config.yaml
num_hidden_layers: 17
hidden_size: 256
n_experts: 16
experts_per_token: 1
d_expert: 160
d_shared_expert: 576
hidden_act: "tanh_gelu"
moe_layers: [1, 2, 3, 4, 5, 6, 7, 8, 9, 10, 11, 12, 13, 14, 15, 16]
router_score: "softmax"
normalize_top_k: false
routed_scale: 4.0
balance_loss: 0.0105
balance_bias: false
init_std_router: 0.0151
lr_router: 0.000545
num_attention_heads: 4
num_key_value_heads: 4
head_dim: 64
vocab_size: 16384
norm: "layernorm"
norm_place: "pre"
norm_eps: 1e-06
positions: "learned"
qk_norm: false
attn_scale: 0.125
tie_word_embeddings: true
parallel_block: false
init: "normal"
init_std_qkv: 0.0312
init_std_o: 0.00534
init_std_up: 0.0312
init_std_down: 0.00534
optimizer: "soap_variant"
learning_rate: 0.00382
beta1: 0.95
beta2: 0.99
weight_decay: 0.049
lr_head: 0.00486
max_grad_norm: 1.0
warmup_steps: 200
schedule: "wsd"
decay_fraction: 1.0
decay_shape: "linear"
final_lr_fraction: 0.0
batch_tokens: 32768
max_seq_len: 1024
doc_mask: true
train_tokens: 243200000
max_steps: 7422
dataset: "wikipedia_en"
Below are experts of layer 11 (counted from 0) of a mixture-of-experts language model. Rows are named up (a neuron's input weights, with its number) and show model dimensions 0-255. Each number is 128 + 24 x the weight over its row's rms, rounded and kept within 0 to 255.
Before each expert's rows: a language model's description of what the expert responds to. This comes from a sample of Wikipedia text that the model never trained on.

# expert 0
What it handles: Articles, prepositions and verbs in biographies of athletes and performers, e.g. won his, was an, spending a season with.
up7 [134 147 122 151 188 136 112 166 111  91 134 122 139  71 125 105 128  96 138 125 166 116 157 109 163 143 115 120 142 106 154 149 119  68 152 165 120 175 182 188 150 133 167 137 136 157 111  99 138 118 101 145 156  79 129 115 147  96  78 143 133 155 132 138 156 154 122 126  99 118 111 103 111 133 132 148 109 149 124 121 120 140  91 134 185 114 108 162 163 126 178 125 128 137 141 115 119 102 117 101  93 145 150 108 116 128 117 143 105 134 120 137 101 129 171 118  90 103 119 129 123 151 136 162 133 142 104 132 122 137 126 100 107 135 143  92 105 150  92 147 143 155 145 116 150 110 158 132 121 179 146 129 109 166 133 165  93 128 117 148 125 148 107 121 147 141 139 124 135 116 163 115 130 138 148 133 111 120 137 119 131 101 175 129 148 120 122  92 101 136  86 123  79 104 156 124 141 115 141 104 104 119 135 160 119  82 167 128  95  79 143 176 154 105 137 147  97 140 165 148  60 159 127 115 113 135  90 135 148 100 169 126 121 118 154 111 133 106 173 147 170 151 154 123 128 105 142 111 137 128 140 157 147 168 156 106]

# expert 12
What it handles: Nouns, quotes and punctuation in descriptions of musicians, albums and roles, e.g. on drums, vocals, tracks, critic, sister.
up7 [130  81  96 106 107 124 141 118 131  78 106 138 180 120 150 108 116 143 143 162 138 114 101 145 102 162 136 121  92 133  66 126 118 143 126  96 140 146 122  94 133 170 142 113 158 137 139 133 116 148 162 157 134 157 123 102 138 149 158 114 153 113 101 125 114 109 142 139 138 119 150  75 103 181 126 127 145 133  94 128 103  89 124 129 141  89 114 157 146 171 134 112  99 116  71 136  97 157 161 115 161 142 129 179 141 140 134 101 122 172 125  85 132 118 104 120 121 112 125 184 131 140 168 118  86 125  74 108 161 101 111 103  96 130 170 144 126 143 133 150 177 162 113 159 133 153 139 107 111 164 101 145 138 148  88 103 128 180 129 128 166 127 139 115 124 154 136 107 127 136 152 132  96 125 130 103 164 106 134 144 137 151 100 114 140 137 133 135 136 130 152 100 137 153 143 132 122 131 120 153 129 108 110 125 130 156 144 135 109  94  54 113 123 113 139 107 144 116 147 177 150 109 104 102 102 118 111 123 136 121 148 119 108 130 128 183 148 151 146 151 153 176 107 143 138  92 162 126  84 120 104 105 179  95 121 152]

# expert 8
What it handles: Proper names of places, broadcasters and people inside lists, credits and tables, e.g. Delhi, BBC, Thailand, Nicholas, Taeyang.
up6 [123 121 141 124 113 123 121 124 106 134 123 133 135 118 126 127 121  83 119 146 107 120 164 134 131 147 121 151  91 129 143 130  90 148 131 114  55 156  92 138 169 199 110 116 166  66 133 118 158 143 131  72 139 111 115 117 152 136 150 146 133 100 140  87 145 103 131 131 121 137 113 139 156 163 118 138 147 125 121 131 158  80 167 143 173 163  94 155 103 104 149 114 133 137 116 178  99  91 147 144 133 122 153 135 140 118 120 119 132 132 147 117 104 155 150 133 188 134 102 123 120 143 160 119 126 100 102 122 146 120 131 134 116 127 116 142 132 127 107 135 161 147  91 129 128 131 148 141  63 125 131 119 114 121 110  96 128 157 167 123 152 110 134 113 139  54 113 114 152 122 103 147 102 191 141 170 125  94 116 166 110 139 158 116 151 115 151 137 146 122 183 134 141 108 120 136 128  88 167 157 130 153 149 144 136 121 157  77  99 149 130 135 183  92 102 177 149  94 128 143 148 128 100 176 171 109 121 159 101  99 153 122 140 119 100 169 123  96  96 141 109 139 123 150 110 148 137 136 139 141 101 135  98 148 125 107]

# expert 9
What it handles: Word pieces inside proper names in tables and lists, such as surnames, stadiums and institutions, plus words like Labour, Bank, still, today.
up2 [ 86 115 112 171 157 123 100 126 135 165  98 108  90  93 167 113 151 120 103 168 119 145 143 139 102 147  98 142  73 101 103 138 129 174 120  99 161 124 125 131 116 145 142 111 159 100  97 117 107 104  84 143 157 143 102 169 127  75 131 172 110  92  93 150 162  94 157 143 159 126 143 115 140 118 110 100 165  90 176 123 132 130 135 116 162 109 124 150 104 157 129 100 167 128 119 147 115 140  63 127 160 146 160 140 111  43 117 119 108 112 107 153 106 121  58 180 175 171 124  93 156 144 121 156 132 153 131 161 106 116 124 139 148 133 120 140 130 128  99 125 145 101 137 122 150 130 172 143 135 106 120 155 126  99 102 136 107  93 158  82 139 126 129 137 145 142 148 128 143 170 122 142 113 121  98 146 123 146 109 140  86 111 139 148 142 139  93 156 140 100 124 139  98 111 145 127 133 144 107 100 132 124 132 119  93 146 106 154 131 137 159 129 150  76 116 119 106 126 128 115 177 130 144 140 133 130 115 135 130 131 143 120 130 125 135 108 171 155 119 171 136 126 136 168 159 112 138 108 136  98 116 139 122 119 108  91]

# expert 2
What it handles: Common nouns after the or of, and sentence-final pieces before a new sentence, e.g. Age, period, caused, version, Theresienstadt.
up6 [127 149 117 115 126 167 109 156 186 122 112 121 134 137 152 144 157 121 137 149  91 124  88 147 133 163 107 129 170 155 149 130 111  93 123  99  89 143 120 142 118 121 131 155 112 144 129 100 140 114 130 151 118 131 160 143 190 126 143  94 168 184  86 153 105 134 164  99 123  72 111 113 145 116 172  98 132 100 145 146 113 118 107  95 107  90 162 119 121 141 111 106 109 152 160  85 124 160 146 134 111 119 141 167 158 154  88 141 140 148  75 107  85 150 138 149 105 158  87 147 112 116 108 151 105 158 114 142 141 134 128 131 149 152 106 129 126 127  99 157 125 129 109 152 132 102 124 113 143 125 160 115 130  86 176 104 129 132 139 108 110 200  74 136 119 141 130 108 123 158 145 125 118 103 155  81  96 141  81 180 122 110 115 140 154  92 111 155 134 164 151 123 121 139  94 110  94 136  94 163 153 148 118 110 112 133 127 133  89 118 135 137 130 104 143 171 137 119 130 137 126 171 143 126 138 168 111 110 151 132  98 124 157  76 114 131 135 177 125 152 143 104 115 151 129 155 127 121 145 129 123 124 123 180 152 120]

# expert 5
What it handles: First consonant-cluster fragment of a word split into pieces, often after the or a, such as qu(ieter), sp, ch, sl, pl.
up2 [ 96 137 124 135 143  97 150 123 109 130 119  90  96 109 124 134 149 105 118 111 152 125  95 124 208 124 165 157 113 127 111 170  73 165 122 163 131 127 149 112  97 110 148 158 106 139 137 137 125 102 111 140 123 104 112 116 131 119 113 119 100 162 125 118 137 103 134 147 126 131  93 116 130  75 165 154 137 117 116 126 121 129 152  83  95 127 158  75  81 165 178 114 123 146  97 135 145 150 139 113 141 112 115 159 139  97 124  99  93  74 118 151 136 130 121  70 165 147 132 116 112 110 125 101 155 123 154 116 132 124 131 133 127 145 139  88 141 107 112  71 121 136 136 145 137 116 143 144 127 123 142 142  81 160 165 128 137 121 116 155 112 117 150 143 135 124 126 140 193 120 132 161 140  74 119 130 142 113 143  82 110 129 166 139 147 115 137 163 164 114 160 117 110 142 122 107 132  77 119 126 106 133 117  85 122 168 135 164 155 121  84 116 152  72 137  88 135 119  89 142 111 132 104 155 142 189 195 132 141 143 116 103 164 127 130 133 123 109 128  99 138 172 126 139 147 130 108 134 138  86 122 106 104  95 141 139]